Experts of a small language model.
Size: 10 layers, width 384, vocabulary 5317, 66.8M parameters.
Training: a variant of Adam for the experts, 281M tokens, 2586 steps.
Below are experts of layer 4 (counted from 0) of a mixture-of-experts language model. Rows are named router (the router's row for the expert), down (a neuron's output weights, with its number) and show model dimensions 96-191. Each number is 128 + 32 x the weight over its row's rms, rounded and kept within 0 to 255. Numbers have three digits each.
After each expert's rows: "comes before" lists some tokens at least twice as common just after its tokens as in all text. This comes from a sample of Wikipedia text that the model never trained on. Tokens count by the router's weight.

# expert 19
router:082159081173154123111108156085148108167179121109153166103072151121132126175153191159183151089175162165100099080123136124097067085158101172136116139106137193115129151081145149122121173125159168105118070160186148178163116167091142033168174082115154118134122129171130125149165158173068116136
down1:153124127173129147116140136100127138095141132111129194136119089124135150134136116125141156117104147128095141051165123126124074133081127164139143105132136132132134125124108180095074132136200134150172138096124069150192089089146135115146110086182113154123184150145175142129137135135107120119
down2:162155112186106143152077098140154154062132169100148106129079159109113115109116104143124189120174120116117113118117113119111142128131069146099089121124146144130159142165117097117110119186111071148073111124192201133158150091090140072095192095142193105152155174138120093135108136048192184106
down3:121101139146147077101108123177147150167162157185176056149135106114148149066109104067131137096125152174128085136160113075097181155140101146102077110121146124110150118146146070112080129137137124083203133160139111115158139102085100097188162123111091128118171111085118093153093223156141153150
down4:125162088121136098118097152089158074078188128144142130188110119132163093169131113075119156118071167114119155189111118107106143067154164153095110138118146090129143088154101133140131137123124104119114163111189119100136112099135081103185104127126194114188032104121112140131117089136059099102
comes before: ",", " and", "\n", ".", " of", " in"

# expert 12
router:123167139062083091143173192125190137118120163111116136103125210144104149134107154135109200073104143116092157101155176091170169194138133148130183135154199110143076201117150141153155161155143152150067115153138093115070091078117083058186094149161175114157108112127090131105201129141114097113
down0:112136065111099092115074167144142038119077176142139141069095093142101089151098132107128151093123217115125122140125070131211109113106164135119139091124144135086165132036161112095102116168108128154123096107165133124131142137101173138145143128134082065198051080055097104140111109121155106110
down1:131105137132123099119082125161157108136159085144103134119150123136022143170102096079139087126133081163044151116107192174118114141066128097105149099159143060127165096107142089167103101126068090174128153157100138123150188137100174078091123113148109118138175145211108144118145129089142122098
down2:126150136114168103136108095153121121169170100059110083085153206149121018135135182115152152103159122148137113142099121136144110136103182071133148134131137048094152109119172166136141093130151100116125137142137147165141101147088150113112142159136135109076140127168138101141112129154103085168
down3:129094103118122093145075105106124109172181107107103146092127087156111113122128182117158111134105113107123124122122103170140090150134140146135171122112159152123107097111120087129102126143115176099120119145069118173149114075090162117118215183127120116159144173197123146158141168157063151182
comes before: "9", "8", "7", "6", "5", "4"

# expert 7
router:111153078085121100153188161066129092145160129129184075117094203151134127147098059166165112107159142142124106095109079128134084096156098113163106142186100156122143145116165179142070128133111104154118161112125116158164139150091106131117187077111070121107124099118154167103131088166118130143
down0:126109085161171143110097137127148137123095107129162141182119144117120165127166123072126163116126169119116082226101117145118099168127084091151132163086183054145101085162083110123108124069089113114093143103143100166113133077116076147114125115129113124126132139154153111165092139085092133160
down1:096146175124086135158124065139139144148165129124120104132144151079066113136054158132111097160113090121176113132126162087084169100079151122140111135180097158157170178156135148121102189120110125077079174116177097157127126080146069078149169178107074108133104149241165136122184147114160138159
down2:122120100102131125158107140117120095090160134170149136178148168154149069109137115107163151195151080143173121158200141044165126170113127153138168142132148169153139130087157124134130143168096094152141126097144143112090202176205120127126137134093070126201128129135156147157207103127155116166
down3:064120099189167090115126139099131122109124129130111151094099178112105127128098113150202157106102079062135136103128119125143162082116114139121145120189110139084060079078116103114096094174105104114155053079114140128150167181157123133089153122169116106136143122146135183167133143137193122168
comes before: " |", "o", "i", "z", " (", "\n"

# expert 15
router:161162105165080155072070157150189098080170173139157163150110112117168148119129173118073197102104080114078173167130080132191133179096132075172101142073077150150190089065159162151149129140098112141146141120200140081145075166135131155111101156076110112165120141137103107135076123103082114157
down0:069085088120059150170135115134107129149200108153214140120154087108056119138101133133173068109096137167176186130160136188089158057080126124150146153149127152213096107147156091127087139177123097065139127109170180102118102114137151103180136160137137190124092113040210113087167133130156158008
down1:134072161105129055113164168110135157186144143104146145161125092105149151188161090170131174104101136133115122149143114134101040148073134130143134177134155171041103129176174095132119178093174129105148133149085077155098107183115148146117131062106120180155142106204101141110162106103166187188
down2:206120131149127124145161116144104131112082106193144121060136135080106142136145087125135101050154136069202171121127147158112096120128172138171106149112110093217144128092122131138102135092141128104089190047130165139145173125120144189166135129130118112134109169179149078113067147105138096168
down3:199057184145138175105105140155126144086107200180128102165084089147123142185095092065163101126117100080122120201077147077125087167060147084163105178135110133112159085126156123121144156174149124129137108142107109131127135177100163092109099113136109120183045141149170168171118196102150118174
comes before: "-", "==", "The", "===", "=", "In"

# expert 2
router:121151130155109115104138145087135124131103095152140119168104115147138050142093126166086133173089126120186157144170071183114122075126090079163152124114169135058126097125134156139157099139146159102110092116142099113154124192073089167075124174108116076148180109112173106150110149166128157092
down0:164185085123156132103181094116102152117118141138102104166126151125132144173065133159159143112117099089072139132104150097079111091112116159148149115178136131163137129102142168103175112097123178127075082093107157148109184098119123171138113098129110168142147137151209113081116159102135146113
down1:084147109156132126166172097107110152094075142134144140132138113137146158126093127170145124118120171124095096140138131081137179134147142161140089143054135149097142108094200086151088126134131103104096071175166051098143108130107155166155115100171138106159142170126143086067076142124095075136
down2:229048142141165109164146139175087152132101117123148193056134126109140146131117100125167098100106115118176109129134188126138099082123113117144138083172107052185080163089125128132170173151097097135114095111127063142073137185116154109124126133180154118075088101113144094154139073104132121222
down3:147136118071111230108139084099127149126103080165131096125164129129120104122163135144113150173142055096172110077177119114117156075134106089093121162142137147184116093099114157169181153108056134147107153146188148107142119132150113142107141147147105148092149109096115144147168099110156130147
comes before: "|", " ", "-", "|---|---|---|---", " Total", "|---|---|---|---|\n"

# expert 1
router:143158074079108120142172089102113162154116170132180062140154139155145115146070148179126159138086117132120087125162131107170080131138160078157187181054136119163104192123153110137141151165136096173090096168138092152104092103151191118170097174093132133165137076153082184180112119164090082130
down0:172086168083160107158095115153124082066143173147161154051119133118122106112049185164114177087131127104162163115188152110173166104080157141164167064127119076171160186132117127107158101146141111131086063112155115123122126089109107109083054148162104102107122090114132115168169128130100095113
down1:127113202134166140102119086100145131162131135120102127081170129119162155183140097128125118100138080140126119149120154131140072106126153105095156114122111104132139085146089138131097124128178102143135095048161157096109189062136056112093159159173081117124080147108126132130099161150069069031
down2:101099076111204100094119160056137175092175106103071119123138133131117139146128109112173110117122098141104117173102106150115113187116113126100159110135134071150181082123120120164100163153176165070115192149130112112092119122111089139099054155092142127133123072139149185114170124144144111117
down3:154190127148114100125163096080151128133129153125142063148109179122109087101143124126128081101135154112122120142079142198098126135145083138045117123160135146055149123138151058138137148081142079120122183079075106106118096124128145141135111115121145223126139176136101119128101093094172171134
comes before: "0", " |", "9", "1", "2", "3"

# expert 4
router:193139099185103101083097190139117170136161162083127132146121097105110092162143128139133085168073129103172122154108120170109165071148166165172119085115060114102144188105091096160178131131139168143130121080169160144163127083074174120135150165112156169114110094114101108183148137148097151123
down0:169134153122180116123117114107079064122160087113125073127102137132129130140190166113131147138136151099114138155149100126132083099147106108097131147072132102101122129146194067116180189117130160148117041160136179120125035100080129161159173096183089119151135119119170119118162110118096085215
down1:147213115128159133137172150149084140114113127092092138109115127148199128093166124134093126164174144106194079150149178054182113094135232104102142151156147133056143107163160129118101150110184185118155107110090077114136138109144202101120117157127087128132122140129120153128116158107089109105
down2:158149087151159167131083066161145136103139141152131136081143151088151171078109145145131126116187128146135089130074129126138117140074141116093100135134172117059084124088114124095098102148089154145123191148203111124082117082188134129147072127129142096082135147122149095070090120183143115127
down3:139122133176155136075123168107092136138155083093084126142125161174101123089159122104149164183107158054139169142142134118096154136148111139145105123100131131124121157090111103075159144107134167156163118063154137093132083160105105127126143139084070133169032123095116065142130195147100132178
comes before: " in", " to", " a", " by", " the", " on"

# expert 6
router:114099171169097094125114109099154071161077147161056190116147134149084115117116147134114139067175133081089143122155175130089091113102154101158114162109111138124097206140088132115141101070119164174140130171097115086130101158104139128172078135142152162103094129141094160134111078123102133152
down0:148152181136139166103106153087150143112016147105138093079171168072129152155166125135075151082140147160128121196057134159203104100129176134122119135107154136120170106130116138149068091149156163075144138076144123175139138094103159128111126133167032102114115148152151072085122079155107140140
down1:078110125103188122095136158111082103087041100146141107140190106119087140113152087092149118130099185099094120089177140095132119075133064101140089145125132153100061110190105120099135090111111104110158148148132105137147115162110161174052064146094151062150138116146146164111136114053144169196
down2:090097079145073132090222150075079118131174095153139068118162141151106200158167104126181065111077114102159067140191116075086148149161073188130151167166141114136187127116124132185163120155146169111152126140159102102071111153169085146170097087143172134092148134133176160171105110147088130088
down3:072150186105134174171134157127177079158070121161253130141144111131143162133116129077120096107146146135146153152136152164166076097108131122172147080118174131168036082163151033146147104105110147117126176156172165127152162147178132172154132179106170134111131125096103115126120051122166103153
comes before: ".", "0", " |", "5", "3", "%"

# expert 14
router:128096127134093120179198160149120098079078093148131050110159137156156160102127109104142065178161108088160088063131134122101160136101130143109130167202120148094172084117078192127163106140105177135148129121133102103130065197102164152106119123104148175157121073129135071117127159158150101126
down1:143126146153127169141181141107141128112177123129168121074117142136151132146117150133156108200105080111099074119147089096123095116161134192089147180152183124145138159100084141095167168131157069105136106097084132132109087083171097081153097088044112096107155111234129129133098193092111165110
down2:171204149108161125176105074140118129118100116121113097133134173175102108122130115186144070102073124153150192164097119125135114141126096163094130064103132131203094082184110108155127154144109092099131158113042147099116176101169132156144118128110123077153139166153160124121140176123120107154
down3:159145109113220073144155128160159123076158111103131082139171153132139116145094112182126096096144122125155188150081101188137142147165101162137141131152135129089093147131090136079099126097129114118133141143135158169109105138169128148164159169093163128147114156118150142160179133150144117158
down4:112145201131172141140124125051149110189146201122098127096131149121162126141099094157097153154120152142146144094095173130121160145144148165155179126156185076112076096109084111118086103103164103193144098070119132097100142132112215129113113149051117095124126120065141108129115122124118121188
comes before: " the", " his", " a", " York", "a", " New"

# expert 0
router:101082141185130124132159106168085112153086098127134120172084086177068139151049139139126094145095132085125117127160165134098164095130151159171093136135126133089156067097092138156181105144118175148106077073120092108155067164090110156113141136080156156145114117105079044151130104158096143100
down1:111086109168122112116151139158110140114110074053125148210117174119112105138122117142084087123118139038139123107085095106151167121121116183123143132094107072223124151100074196075120155112124169165098104169130174138125102151088116130159123099217095160187119161179163130163150159146066167136
down2:066157094059099085127138143110137132136117174150118144145143166102155159157113121113135157135173113155093166135077163111152097086152101189104109105157111125182181165086099131166103151116121149150131165146091166093091113173157173098141127110133082129094191121152142103117143062100117137102
down3:101103150112133168137139124132121094160104150146123106188124131177106112090039174111120129132161118144119101201131120124143095145109110113129183158136130082167132116158118070089147153166109203112152137109121073119153158175190122074142107109196157089187126140121145064083084171119077132149
down4:124120141136165086174141160167106136070154180159081087146127128130111117080125070108176132096097116162127192090135107119131118155143121145179100157125095162191148157158092126113111120163110066095083127130112127156065092093092162122141106114071130165163101139126072149133132098114135092177
comes before: " the", " a", " his", " their", " its", " he"

# expert 18
router:161085137180189110148116111145126122091121090139139155131124102150125120102143111118137130125115118095196155110139084131107181098108118124135107107142142074127105174127070092152091068127044096073155094139106172113144139089136106137041087137112177117126150087177132115137138178100122127127
down3:170058159143071083155130078148194167143193064088175144166093102091124131115081117146126051113089166182085166132130118097094137089191147169153154122159127101125238134116087127111091090175106126158095109128139105095127191203074139080146054101118175121129136122088130070089174138156152154161
down4:151116139185116049115151145064092141138087154098130101141109103180123126096171117144177128115092097141121130117163116129121137125127104138116108140115143111173097154137169143098091068162084106102174089154089138109145094101132107111095117124120183091174101169131143146093197111109154158080
down5:133149103151121140164097155081092089085154125114082116103079150151158127160080080111168111093083065116171109149172155068123084156122084106185150079118132115147141136122099059145133129146107164138108112190132115095055104139117101103155113167082187058111175137127127081103128097150117146070
down6:103158109119089176101180159174108101121085087098095094129134136084184154112081126150099132159176133110170150110123099139140114131113117143116121165199114136139168114155116140136096135182122066102075195083107139131138103114139128147157187147095143197098159139142173130189053103148139165138
comes before: " of", " in", " a", "ing", " to", " for"

# expert 21
router:118136092086119080116115164077120146074124146216135134109146135129133193131157154114072137146104153165136099103163148068092165161082154101127174156132155116111147121113089193132187142098115127081089196171116087090094171157119109138177105089124139160145162131144158156143060085110126146193
down3:148128124130120108127146161113141091085096125113116164134143152069069135111090127140149162145091087146154109118165140140111148116115100159158124129189131113222159144109090169167116167134052111134141140158088125209166134175079071090090109059148064101166156121122157106137122132112155127137
down4:129148177132113040176134114079189125169148097119113139111133181140132142154116132137072109102150120115071208110133166108187151162102159102114117111156131138144136164147132122120129104109118083096147168135132144140091141100100093145190144112116085154162081103092154100142091078127138143127
down5:126106223122061095085139095164093115155086138114138154120151087064109126095170167086084128057152110148127162113161158125128087126152168164193181110126180117066152141159157139114159197188123069105116102151110109099130085112136091158107084148107086109185124148138148094174163139133135141154
down6:093101123147121166135115061208103125136157133178077163124166165120149128191147120163130102155129165138153118110154134124123157144104122111145111130096123185140151089082114106194133087104093136129087096125130129120192137135138124115124119090179060185173152155131150097090111108143175117199
comes before: "1", "2", " ", "3", "4", "6"